Experts of a small language model: 283M tokens.
Below are experts of layer 5 (counted from 0) of a mixture-of-experts language model. Rows are named router (the router's row for the expert), down (a neuron's output weights, with its number) and show model dimensions 0-191. Each number is 500 + 25 x the weight over its row's rms, rounded and kept within 0 to 999. Numbers have three digits each.
After each expert's rows: a language model's description of what the expert responds to; "comes before" lists some tokens at least twice as common just after its tokens as in all text. This comes from a sample of Wikipedia text that the model never trained on. Tokens count by the router's weight.

# expert 23
router:471506482440480484513492495498494468514497456538506554510525518511527414482525502493493477525520508453506516496482496489479486496507517488535523498496496474475542488488466492497532479504484515464464469503475505502499550520506514479510515552560523485462490491483495519480509501444481530522481448521484496484507556526516520539499532516484510493482526474502503540521499518510490516491493484493560482486523511469504492505466510530481522466480509478531488520484530479491483454539528503534488457502554489563507489473519511499445530503479541492479467512483512510493518484497452507518
down0:509510453468506481425456487513501489521537548494529461499486519521512498520519504477477497520517492520499508517506550526479512518543492503529484516464482491470507510519464468497465479539521502521526470507465512488547503488457483521505522458516516479489491499500502487518498503543489509470494442481517534547473501514510527515464519532538540478522515486487460497474494492488522500511520517477491497472532483490503511515469503513495516510520505473469456491571481458518519449538471486560492489496523490503510521562502531513515483489490513483499501486491479452510470516466473526462
down1:536524499498481511537537514475516466470488495494515471549473500497510507457471495517466507480499492508482504516483519521492502477499492482497504491506503493541501542472507507471508523490514489453480504484517464595520478532553517518495532496496494464522483509544485469500502517544493503533482512490472541499527488487501499454479497511500453490529502519524486443487472523495475513526519540524490476500510496477450480500488495513507510500493527488481512481474480559468497506491490474450538531497492490459497493533523485469489487526536520475465428482533526524485542500506529511474
down2:477487552516488456468462482482548502496516497507543501469489548491504513469506530509523495482494517562516513500482480503531507507492517488480499508468523488453487477523501469517461527506491496472494526486510525447487511515506502499515512504537529564492485522470523483493479480468472550479521450452543491521458502465483524505480545525439471515475527528503534527551516475494506472512503488506529513507537503483485545552480506495506511502491516496476507480535481457523515420489488505474514485529516478514496487505533524505518522559516486492498485497458494497481508478510482475509
down3:469495495486524466529489532517511531498505527459516509467495486478468524497494475515504479482501507510548540480509504538547467502469500494523510519508474526457504408492462531510457529500492506497514537562518465479489480562494509513510506528485486507473496512499470512510451520467505518508514500477517490447494509489506550483484491488508452494495480478485548502529512454525485477501496508511516510523476490496500540484502512539526511503565520466490479528498529480514454423494467513481473460488514503513511480477499502484477523531467467483513514495473474471479522532515526471525
down4:497547450458478484452443500506476477495548516507485487478490507586475474495527486474466515520545502487491496511508516535501508494520503506515494503466511474475552557536458519495472492532492497500537469489481490515543514483470468512504531493490486503456494520489505526497518512502483512502508450477501512552479470510479584516495491492526554462501523534488460471489486507528534503524499493498514525507513487478484521500470513499488511515523494503464488533563445496501524451501491457547520518489512463493521495538500551505541461467462556467512534484492521451558510501480495534489
down5:526472499465498475501493539532500514479450551487516434491503489529492537491482495517507513469495511540479498479500478490539486511520522470487442494479486506512502499463521506457488508512509500504525551522532509492493440518467530497505482537429496542524559498540501470524501461559506500499524518479488519517520458480462513466532498531487487530504496553544454501525512490548478517529496502544487503524479489540526492477523522516474448515493511568513529519494472532487525549505501495513485513507479485479486480521508465503560480518522506490512475506495500487528486497536519449459
down6:519489515548458520506499502512499450551487508512519511469517499523524525452480491506524531477513506529539506485482521511505463500492519465517501502475498494469517486515450502494452529499521532493505502516556499492496496479470541559529503567449530500515457529530511490527499483557509498499515494475517530503455465510478522521533499491470514472502509495509534499528490504495514505488486505483509497489508468499506514507501502521507539471481485487510488503512482478482495511484513504528562509606508448449503496461524475524503557493557527458553486490514498499475491534507533528472
Description: Apostrophes in possessives and contractions (White's, can't, goal-minute marks) plus abstract or occupational nouns such as life, singer, woodland.
comes before: "s", ",", " and", " of", "ing", "ed"

# expert 26
router:510548467491481500552514481483479464529520471504493484508501509505478511509482506542522462471506474517472515488524499486523455500481468483540521508503510503530492481471563515514502504498505514497509490528540484487486507510526507491527466551492499518505489468466513499513478494515531502467453514498486532492460496498501506486524450532549454469504501465523519543425496494504562463485484506473504504496503512536489437510507525506519502499493534484531463474476534472471506521526504485483473486530446490494507505474501474430500457449546501495449489504485461528529472502499490471530
down0:470514513529498497478519521495508492507490505529516520522511453509548494537503450469519499481489513495469541526494514485460493490465511488515503450504513515486506468498499457448490515479523519490520487545479522502515496492517523507434506507479549517480488515507483474481501507508485519499524535504521505441506511508507489517558485506502559484468451519489519509473498503473503525490498469503449489490466517492523534481525490513506492490480522537456483509523470527476496538501534491525528464478504506554485471480503450544474498481566529484507516508487538516500522486547507503502
down1:476498473467472511532491508476462491470512508454461511477531463528487472509509517525491517464470497531508493487477491491505520408525502484488554497498506483513552510541458519479495509492491511526528485497500460532487473474457510530487509500510515540453482503506493517506470505525501491501524517521488493484431491500463539526498476501433489494491465512508492496474487517470486542496504486457500465486453498473476475513508526502538481480469468481530506456485500550508532534492499539517490473513493465520496526530518483454475461538503502461459495536499544476519513496547474431489
down2:470476488509489503536506496531508468460503481447536473546499492503487544501525503534534530544495519526508456477497522519494493474504498475486526519481479528467477509525483514535442523465473530492513498487494485545460524505488480508455506510500508484515501525521503505486523476520513531513499523475490507529494483489545500558511526481511511476501475514511512456535477505509448479493485523502500511515475484508491515539465509541507511491465483502495500474489444505498494497457476499509463509517550538424496569451557479515507503565515500467530485503484503478527570519542506528502
down3:504515509482512498425478500512556528499524478479470533487514525471482516511552469487482531554490508485533501494486542501486509451499488491515479489491506529462475537494498504525538490469468504491483509500493521517529518509498477486513528502482518437492526459507501470494518515490489529497523487456509499550485476498517526480471552535493529522478505549453481504533497528472460510505515462499477457532500542495507512495486527477471495530493516548543505537512528528506468524517493480508491554501542485509468465466469485494515509471510479514530485495507501481538445502533486535490
down4:494505472486465518498507503497504484451475514483496541473445526506489498544451522506498501504486517501489448518527478481478551499482472464498464509517489513485465505494489519493460476488499477474458522493448472503537509469432504510451490503473521532486492503529498495485500539529542500526513536517492499499468510542527490479525447509548519533490487484473497527480471504538504511488470446511436506490490444514499450539474477487505484490444451480499485470479509483503454470485483459461511518490504592505508508514507487517501516504504496505515509501510502510512507512479474535509
down5:469526479518479513491504526472463490460545513530480506449462503502468514508509556468480530497505497484483495497474502540455516461539469455478525473477515505503531497524479537502489511456492529506486469496482489505511542499481521478507528492475461495483482527467477478515533504442506488519509481507539519514523465525482512476498528520510525476489465493497474464466462538463467517521485478482480461482462526452483496482509536530510492507534497497502498491551526483497504479504493476534453515495492476486499498537513501513511482483476514555505511480556507468486521526519502513475
down6:507508492501507508513452472498517485471517494499503482432545533542515489511521514506495438481506468490520516531492527535498545507552505494483575458483480488532498499494459515492514519490504537498461435490493451493485557533441524515480485513519547508497471473516519478487561493496497501500481447507509500535505501471531546453518491477485500504505512523481516500504483528493494517467486468486484505515529424504508471496497484505510508490479497505513490472526505523483526487565478496566545498509479497500482512505519496503519480514492508464493498508528496462516487481423487501472
Description: Plural suffixes and words for groups of people, such as -s, -ers, people, members, children, them, those, often after "of" or "other".
comes before: ".", ",", " of", " and", " in", " were"

# expert 29
router:497479524478483490534483540514462530547462495500486449472522534547497468459479468509489485533534491497498499485471441475527449499480470494515480527486464537509517475534516519517473453484487511481506524522476494464459532571490531493518462512482540475514533442486532500503504481544531526469567458503520495514494531504467526478537504505503466510510503459478511514535544533547482522531468491514496508485498500526533494505480511470528469503502558487521522522445537480497483519493502526523481528519515527512493527511534463537509494496517468503500481547455510520464496508539515478510
down0:513507475531498454520522509502497509528504504509534459506467510538501499521461507469496513517501467484450524490484544509526520491512471504479499475505509511508494471465479495504479456510483456450442506488511495541484515487484538496475498500511527507479518519507480533468537510489438538477509523530466508450511516497493530514492479462472485513506503482524518480471456497462480467523524498458470519500461508481468484516511446512522462506477518479501472528504481483512512498523497470480476528503503502523502461529449494504515447519469504500471486513532522500519527488462507488496
down1:464451507473465497455445520485557531488459494423502513474479483538525557456523495513480548475500523465510468527530510474511493514454517483463482484508517481522499519494519477573502552497502492480527555490537472481498459518464513508493495480486499491515500520519511530537512527507486495521536508493499477495544531475521511494476479490512504474471519500507485498503540483519460489508508506481481497493504506531523516514484523505485464555502511463526501520464510521537484491501515563490500477504553491444552484509515479525546530538454492515490527502474503488489479498551534477461
down2:468494476520508544575538469520501477477467494502551536498491455525514497481505496500520519528520486510529477502464465460531476486521538495494494474478474483525466476489521500507538528522521509476508498509539528505480490489520487516473521499520503541450495530475524478474494526543491504472492540561526506497463527500561514516486504495516459484480484498522474479529513481501510495457554513481492515495542479538500477494466457502485469496487512465491547537490502482477506518488516525524543498518499537507513470516495469484475476555536556474506504512538516554495512489490484499544
down3:495457518483510508503529469505515564503517466479476462492515475514526496495536491470503482457515514500473481500515496478498492519533515501479487497500498466525552492494515503496466541489532485494509547508492523519502517482530525468475499495526542479508546511536491509524470517522485495477479542540476488477504535464503501556467489518453492484523454499480507470504529530544505513488460486438528526485492507534539485482532494489531518533510508447500514503477509482496504512435498540474463497512519459490529507484521499477509487525487571479531478493520498508518462501524475518510
down4:517538501549446507435518503482501540497505518481476486499498502511470485564505507479517497532510532492481495494546528631526520509537505509513481492482505539492504503537537508467459494525449491508477493481497464479483492495507498526487452487525466480517499540524490452533501509473507491522462479467497478480538478498480500509483455464506517497497468511445505503479491502493461517540524525535499502488507530498530484481459452459483488511464475510516504459508487460507504493554494488514537523498523502497470483513494534471518506519472477494508516499455519491519528489511492516474
down5:500504493494525540535530462531511460525471481498511510525514517498507533521502489482508528502518529490464492485528523489524503478477519472444516496489505522554467498483503531496532506495534469538511502522521497522512471513514485511430499547487464518485521505505510510489540502533494480482451535524496474486532528520521506487503511477482468549507483510524495482497491507537546521487493479481539441495446487505479494514523483500507482523490496503480536488470468518504538483481497492516497477547513489495460527498526493483489460497509491451512478517522503460533493481512532519561
down6:489458491556469513516505495501508477526471511515496516515524507509488493509468499534483475457524501539507493464534482463548478520492526516488473543500526518526507477489473507528500541466526477487485511480516478493529502524507487478445470509577499503507551489557463509511522531516503496435500554522482464480464511484570492477547535476531475557496543501508449526472539494482531463506524496472518488480477522509489490491472480557502491472490477481512515484495502506543472496511496508506531488523465543471522465508506494481464467545563499508531453492491485462486496530504501494507
Description: Common nouns right after the, a or his, such as performance, loss, voyage, direction, role, game, constitution.
comes before: " of", ".", ",", " in", " to", " for"

# expert 3
router:473534464458495514528481499495510526472444462515499473495530437498435500471455458472484507488491509503513498521490505445528504454472544522468509469516446518500488490460550525471467507531474479523485495492493500544532494503507477478475538504497454504503452457516483532506485507508489475529518539467514459500515489490477495497512534508481470523498507502491513483552473496509518463499512507514497538476511533530486456528478523462520499531503499499477538531499506521498474491493532484540491518443526505459522531470525554523489518501534474523526486521448514545458539513477491465501
down1:523471509512493444477472533479525479541477501442475470484488555497484497514490495530509486489535451473466500511488529519520509494492477461531466515502509503470556506512519500512491494551475527503466499482498541503500497468528525518523470470527482523508478500502517555474508511533499488546504548539528526521487499471518495514521525527490468508503470513445495523488479489509477489461525482510532449510503466515484469537502495446497452475503529486513519541500501537515519521445473475496504505508496502528470539515530480499472514483500455495496514555506516478545508556496483483468
down2:513532456515462511505512513473515486522500488521477527498538484510498535516526532498500501498500522527514533503499502470529491508500494494518504514502556537477478478527518556541518494539492524534543492508507518469515499490486523487435521542495481539490500480482559444517469458495498484517483529504443517507526492506488533549513502472455517556516533509492523472534532561497512519479517563489468485506516458534485517531447492505498480494495518491512499481498506476507498475500458500464502468512485528515504558519511496473482479478485513480492505505499521534493485517494453532493
down3:477518505491506465511483530544489454540510528491466533480491470502486499497518427491506497479542531515499482458501477495536473478521488476493518485490495526513483485526474504424474510464513478487506513532468477496528509517476491528524493479492466510496489493510484543519512516509474471495491482504553464547506510506517518506498537475489517482467500469485490480492501520479488493498507514448483521480538511511507469480487462514513464564504478499457520466488471520481487539528468475494493500493508526503491506506533473529534484536492535465494539514472528533552529548488511559533
down4:510486523551484518466522480488496531504501535528507509484486523470531499510530523475469494503470544520531510431470520492477531520500488502549489501463520531503490489504479491521529495531451527501510509479505528520484510494502515498486476505532479526485498532469511487524471496482516497479506538528528576494448512443509502531528498430506524539533526524473463528494504499489481545495493508517522491515507484486510485469505500492483480495528473501507486497498501533494521534490446524443503475515470501551481537559476498529449485507523523497440466473515534452524467499523483472546
down5:517469479498496490545513466500485503469490507512492541514512504507526478476528495510489487489473524480519442518533513504498504520507454525534491535481510529487523513533491467481518481476487477487533486469506446447508489537526455460496541495506512472475469510479486467537485441495555510455532464503508523520503527473575468510510478510497517523552506528498440535484482511458490507505477481566518497550506483502506528482536458505503492502496485539513476506513526502489498524522471482484509446558494492495482478504474482517494484488505473479520481512520472528492480497511500503520
down6:511485536496484514459519488521506500482496520505519526530496514485528497526499453510481533514503488513483476497520505542526501505492469487521485501442478510445508491506480464521530492535469510474501528552444474501491505420518512515487487552473548534539510488540476509469451536492510482544488482514456517498507521511482497500470499471517499529475522499487499540482454497482496512459487477477526512530565507500485498491486471517450511481496494479481484517464517498475504513474498501451516469470485509559509560521512571528507492452531488517489529505521528468510497489484458505538
down7:474458535506527537482508514483518475512488462521495484500540530527460510525518528511507550487527487502501495510492549475493531442479549489502488518460517498504512509444506460478497538512539503533468509485543519489567483487470484490452441511519505495475469525512447533489499541505495509567529506483520517458505489495467518519541504450479497495489468476551516465550480481453528510508471514454449497563484509548499541555478505490474518502499514512466489511482452501501521501487484534480483501478481528501503500479470517511517540445526520477487542518498486498513501499499528531500
Description: Periods, commas and closing quote-periods ending sentences or clauses, plus wiki heading markers and clause connectives like however, when, although.
comes before: "\n", " The", " In", " He", " It", " he"

# expert 47
router:494525539472506535488530478493544498481482494468488505548491527467467498526573512500486515521456504517475436516451550473492479460512488528486522467494515476508525506476447455519516497481497540462489522474537478488490491490518539503454513513518515484525492533512514492490533521475517460490507549494517506477483495465527482518518501514489454511491468452464514488486464480489499525509474557487479460529530511462490481488517501533502508478474474494543536468465498490508481539486512544493496482480484540502506476529519497494449482513527476500495446498522485533509528478513507481536
down0:491540494518483498440513466509485516523454500545491505498473527547484522490494443514497510459493539517525485501493496547484472537500516529487480496480469480524453513469527489484513501511475519468538532487511487539501471465482569524458513504529516470526497515478519489540527530486499516496490506532521493518523509518517551517562502492487473515487508491483464455480477501525484477502512498518516474483506528495512518481492508483514507511524514534494481526479480498514534505480473518508536495510504513495490520507484468480499479512520524498482470457493518516515495485522515535496
down1:503481509523484524457515547519508509503515516495453524483483544515525529526527481550497514494479502513498538531529547550520515527509548440508533464505524489462482483490475483519485528454539513513506511521424505519477456455436534505511520503469499513489503513522515506456475492493520533479477492475506518481486497500472496536521539513503531509509519528482563504493511524517488523535421445493492455581514486466514546512494537483460493506510509513519476490524487502524516523512449514470485480515516513500484505502512503495489518523521513509497507513564508515492473499522517523519
down2:497509474505538489456486542504495503509516519504478519494510507520479546478514503464491499519513536509467492499486522528493455491507516514523514516431511513467451472497468493483470466533498492532519505529479506531501491509462507441501513542503528512474508549527534497493492512513494507527482498480500491489495513508526476496496520527524492464506532474439497489523488472498487536493470486530473492505492495484508473551463498468549517464491521531547485511513502491544525529506497483501481516516472498506485514468458508489457535500522510512512484494480461497497478508497472470468
down3:537519481495532485480505512505508507512473495465533485473503481527521451499484501494481504545548488454517462495545542473515498510518477462539559465506509507488499504536467436550491478479515499477502518509439504494476507509482484487505495531502486475476492561480479512529532505504502484505529491479434488504471528524483513467457505520505516504515489479491492507521486495490487516508493508452505469512581507516494539550473525491447518457565450505494530496479492489508528498502557527509464475492522507526489490503510542531509501522510555513486465538478512505497487520450541471519
down4:505494497505481513497542520521478502503488497531512534494578501500516507478492508504491531486528519490544520490523490493517471514519509497435528450522510484515551450486514530534519529467511485510461563505531501523485468485504503516454484538520463536511524504507500503505530489490434493500495556541530500455501513497465533513503505482510500495532483486553485535493520494537500465477507512499516489470517502495486505521458435531532510518459532476515487474503484484502496504452528511518509511509547483491484556497497508512479487494534539503517487479526486489496494492509490494512
down5:465514500544481516505481514492498477475538529460534509476533505498494451475513524487518475461535494516502514489500527521491504505490507529525487508524527489482509461519503564516480501516471465546457530511503546501452521499482490536508487471532531536449565492506546534497489466506517541519482522454477500522524486483502510479500495510492506488498500544529472487512533553476488517497492489481500522537504476457487458503464468495464506448493510483483505520511500490471495531541518516487440492567512504498511481522497486475549510448515545517488519503500475480513483532503494510477
down6:491533493504489510472450513490541490484500496543511496514527498539533508461477484496502539515523542496523522503474479514476499491517549557471555528508503496503524482476493466485482509489529471483501503551515455525503490516466476526456501519476544537532535515516493462529452507458486474483457495474493465505544491464501490507489533478495463501544473496518575464542529458545494508501510493509476507473482464521531520524458493440478475504455486487510449486483496453493500452475482507513498516546502518496526473471511506525501513472518485499522488528486504504494466452480454476495
Description: Country, state and city names, often after University of or in, such as California, Glasgow, Canada, Iran, Hong Kong.
comes before: ",", ".", " and", " (", ")", " in"

# expert 34
router:455501513505490517510486509484490471496534520510505451525507457487505482484500511461521468510498538507471520466472498471491470516504496467520460524475515493544464481494476454479524469504546508492520459480553471535508498514489537549490477514503505484541537508514551469511507501529485520515538531518480514496514529491523496509481495489505458466506515526542485469515547485509507498488527513503544504460492515517523486533513488466518470493469484522521515474452471496436527515481510523476546519514487502503492540483546476473484485527533513475517479519514554515495483463482545483491
down0:455487509505489462470449493497494475505443529512482504501526477474502526483504497528458515519493513497486446465504488528462520459538495541510496527497502508435508495485501479520494518491528522518465463488497483483476478486468478484504461508524491499469498473511472513453463498518471497488472510460478494463537517487536490457478524500486491509516450527539515477447473532513524517545477537489541515520514485511508501491498460474484519543475506490474475527528466538451500520500498528466516489512465482496511483499530495507481528506502515509489520507498511475488493486439537471562
down1:550458540484521452505476492489485505457506464481503477454514504526515488497525501453470512485528527525512460471433469498445476502502505533520521502546500524521480477513501530504471513510513458495543478467484498524489494526561508475497493492539497517489498501475499479521499492530513501526470543529486493482490458565529484470470509547504463502507520497477472529513476480495523513501489512511506514467513492497506505500508527511529491476473494523495526495464499486518500490496491496508482550513473513501505494532498507510548506459515478574526481467448509484459433483542490491497
down2:443487474480517517500512470478524488497530482472481455505500489564482483522526508515504475517467477502441507533500531491501487498495463495486527462491470486480476482467495479503489482475515495541473492471559457502518515478512479493509521454509477541557497463493495533539505521504517500551498513508479511481453500492470497493519486515502536502469471485488495478527482521478550517468506486487502487473481507503472472472472502478497462483489483458520471508468479487493505468483478530517484505511524499468496508511512541488513504516489464517502545489511519469554533502501530493516
down3:473526484494490550484460517497534508468538510475489530476461500551504466494534498520475464513518488476477447476505549512509461478534478492523506525492440485520509504524515527449453481526513519465511512505489507504484466515505501478489510515493523438503467515523505441538505520512458509492515516502526520516540464489490466528523502478497522489517501512492476508456529558492458495516492489490485485510521481489512516483470507495540480475513496494493552507538503532483490507510537508494487520512475487457546517539527467482538489548534500470502448486494516537505494468514475470530
down4:519475460487461501515481449480489516480466526510532514547498478478451529483508503512509530482530512480491473477506486474514490502515477497526503490555488496482515493459493511538490479518471494466474517547495524515498482549492457508456489518515504494492502508532509486516475518553496473530465517529480539505514489486496518516513528484516482522512475491487500505505484475487524494476483505458530489480502475474486492572490471479529489509483488464475518547475514549546505479495489516482483532471556546486509519499516523495497489541544474474443458503495499524462528477482491465493
down5:532484504573505457529486501498504513511486537466477512473456516505492502508479468529482504494465495516474450508505519501501519491528539529517503479501461505492509515484509520493444554512500523506496506490501556554488471495488487499504537486496506540506474479472488481522555498491530525482535481448546502450517521479530510448512516493498495496521519527503519503534487484489479473507540524538507471453540536505472519492528512517511517499462509490499510525547558558500477504491482494502518528524484518507473469478511505508516508515504494504524551506480514425482533484541520511520
down6:496501502516460489504515508518504481522489485486503507452576519519501543510524488508461483515499490528496487515474452525465517505521493493495474510500475528435503518541490500548481480563479500460500529460510533489503523490452507526476503497485490529471476503465477510488505512548530488540521541473514552462500436528466545453529490519510499511476538475478484498540482504494498482485516488521508504504545509500518477491459494507491524471485469508518510480544526566505469485474511513541495500512514474494474522453480531476537516550530493495495523505553540494504469519447546523458
Description: Sentence subjects and the head noun after The, such as it, there, who, the team, the region, the peak.
comes before: " |", " was", " is", " of", ";", " has"

# expert 50
router:507511468491515537519550493482546446521470448525506505523530469468505486485530516513546486501475498509484496484498514472505491491488490468542537517497550496559519497490528503532543458479487524456521505497511463498503518515539538502495507521517474466488450474464487505520510510495521515493491546490463511484484507500529496487469478484511454494492489438514490504482482476499536525493484503525500482527500490485501481477525541535475525478470504459540477491451535504474502519485536507473507494497487507471496514517535495461478472470544495477450455494499483565508487507499483519512
down0:517550500512498521468502474457508520515509489518464479486530485464465535498515497509473500502496490458529528476515487476482474497478536530461517514493503502510508473558538462525453500508485513498527481530496485498485524496465482512536490515456530520556511488477478534527580480506518518519503491467481514501460477483491488482461488518495546507519489440463518507534478477526492584493467519491532502484508480534527533459482515494503498510533517549521500462446491472508555565493501513512521521524501539471497458493522458542513515494491495486499507501486522500485483500511515522520
down1:484467483518530468488512494485511539515497491519509499498482511521536547546521487503486456471478525514473517536500498464478502500465516486496469513498444503478494514501486480509521538479494530513481523493514473519499497488517523497480548511465534487499545499480475499491497447522532497493457502466501499521509517445477475507504524474537512489485527486440516519490518513491512490519498488490550491558471514474483498542518504506494488492458490516525483535478520530501498491467499484488522462451483504480547525525507487481480470513501511463494487502530466495506456499503466539482
down2:462498502487498525501501478489491512503479502518472518520491489507507495520525487502512528475552513509492464500484495491487531461526518533514479481509454502460528491497509508462520493451470452482528503491517496485524479481507495464486528502509523509494452494460427482458496492491455515520511546504494514465498510550524445490498498493474535495503475490490500503506542511484489518489557448496497497511477499464485532502524502501444490438488493495489473501490503480543455522498465571502492500508550509491501503531489533529505557453517505505537499445502537500527550488493487517458
down3:493517511534504501475496466488466544520455549480517504490470436502464481484557513526464522509503502500508558471539484492472491511499480535526489492545522491499489484536556525488480512510507521512485475476523501498482500504516455497500504507534460548493536491549509478514481463504492509509486493499480467467470452525514477511484485525515502535519494504492486490521521504485519479509501493514523544500490498478526484467493495536520460476472527541518498522460504495462481520497496489541574550485500495484465495530448516468460487475515525485474543543489479492541516508501512514509
down4:484477487526528517504538449507476505506498470492492505469509522536520494507532439535522463485516550482480525447530485454562484560517476497510553463489510514487510510494465519513483527502508449533480445476513482506487550492470470482513508496486525497490508511507482489568456504488524483479483535529504498508476514522499499508531492456485499514457472512498471550479516492480476547461489500487534490519493537487491477484513488498507518544423519493496507516497480525459489483519483521469475463549521489527479502506534495496516486460469521534516506532520477499519479506476510536545
down5:511547508521490493514483463528507464546510511482538502494510508512566502498447512489440480497508487466481465480487475508517510550442473502438556464519512503435506507472467512519537523505546490514497488521543498480482496491533489495462495507473529510491544506482478526510459500499503455480463494473541491509456493473541548478468529483545491516485468476506537481517522506524494496472512496480516476540496465517526512532467504467466512517517538461512505467475503492505528492463484503525506470498500477488468488500508446530501492439437526511525465509476535462504460512509490483523
down6:540506485472525491515547477525508466491519541517511528513486457520466510517507518479490512503555500497515469533485489490505492487497506485523529510534542522492491460511471492490491552493506490463479469521521488495528493482464512505542484490511489504482485504486484504513521480484499506521511518470480466539486468541495505535477484474542510500528486464511521478534532500524539482517531503474498466498557465480437541503549514453461529490534486536504492539463468489492524497464486529492530459495500485486533486499476496525495518515469500497495530546531536503486516494511475545517
Description: Plural nouns for units and countable things after numbers or modifiers, such as hours, days, points, kilograms, parties, awards.
comes before: ",", ".", " and", " in", " (", ")"

# expert 21
router:514531530477489473464515508487510504482489517461545490523519464531468489504481481468501535499513522468547503467494471463483474504515488502494488522471529516481522487550465476526484520494515506489509532438516510477512485484510493549468499510493462459490508500522501480527491466569484489476480537477478549468467481483515503507513528442473507566490476523479512531484545498518451512524497498458523500532513529500546549528537462541508498497506478509506493484471495504487532441500501520506502507491495518494500514529522491492493480543509513477542484489493512496521477529555505505501
down0:510483517478474530500525446526483508474533492481497473529519490487524480487477480471481501461519528512524520557493468518473548425501501491448521470507517481537495530507429507473513503495519487467528518512513503526484497486428490532464489516517511459501499501471504485553526465519530488457519497476466508492483522499497477517542514490508513549494511518495519485485569553534515509506501524526502537534485507486455509467507486486490559545498488491479509500478496495511499515503504510463516504477520483514486537494499505497490474492524512487483508465476485434537511512513515547533
down1:502518485511467507495515515508493494440499478550526533526483496486516516465514517503520500489519488506511526489573486459515527521490489449511496505504551512494459487505524526490499477480470426492502518503538546518491497503516487512516526519541496492451489529455526536489475485480490459516461506552463507493489456486535475535492524457493497516488513513483525461498551505492502538485557499534518515480491481456489499499515466476493471502506471496506501488488530503541503537503513510499497526547474496512517490531470528480464537499431515473505508531480530477465472519498455497488
down2:515507514505504594477538507529494542498551550446517501464491447502496466525524501503525530454516490542496494479554521520497509475528471520482480466480551530459468447510483539474470519485524499501480509496535510478480484435512534514474522486496491485493542517496471480494465510463481510482503506502496520464517468488480558489484504482454494537502487497479512522494537435480520525526509505480514526480504513522473564492480499485488500509464512493506486531518501488526491551455493532532508515493495466526509495479496473517510508503474494500536497479486504476492518494456516470484
down3:505505482519472489438482527495462512557486514483516478503501464521491542448487492509535506474475509501522494475505446504501490520455545500477493486464560502514462474509463497517505519509530499495512477482507532520496473543484478518462533488518481487509535513462517494494514529495526526467509473466450521535484500507508535545506490466492525553484539553476496465532506518518472515462484485498533510477512463515479510517506468482515522514497518513515508538457502484534497497538488525525515493501458512481496497485498479512499471540520550527494443543527508479457541512512514534538
down4:477496527477575531514511507518506427519455486463473492492472492477548509492528491479504503528480529520473564520496493479489512517468482495482552502493480515468502467492500497501467555457524496533475512513507520495540506514517530462478481495491516492508464494518555501527484508507487480472487489516477482539552461507498486446513526485490532468475503503523525496525493500527491492514496535523518482487473506511546504523546505502518520523458502522486524500484484491482502522498524526492506517479451479484435491513498489522522504491539463537514485489444523563453474473465470497483
down5:499490518521531539508505501514485494509497490519492548496511503499484507517494532457506504468512530498465479486495495482499487499495481449487512474457473537472524511482506479514539487492504483545469500423532495525485494487513498534510503501430490512459499510521537516503507550496489462508522499495536472470535439493500558519521498448517500485488473554495487507455483466478466499539469483489515509502497521481485476507507481490497475504472458540520490494530493502485467470523478510476474478470538538513493488455506499501507526487523479525492512493496461515498515508487552514491
down6:523485467486503522537549460500515485539482477510461465496521483480549521494422507501497485504539495472481489555499572505491531486489525522514455461534472486527433516539560516500475497545517447501482496524515481483501502534547458506488487506473545524525475521514510519519523528553511525530514474507505436514499511491476509490486525525549495500534499478452476482496517518565511479516468455505488485502495478445525526489518495518530478418500507492496515534480512495537484501539516507465471486516498484493516517512501526493530539520531478469502545503510507482535459507525537475503
Description: Past participles and role nouns following was/is/a in descriptive clauses, such as born, located, held, built, politician, plus closing parentheses.
comes before: " by", " in", " to", ")", " on", " for"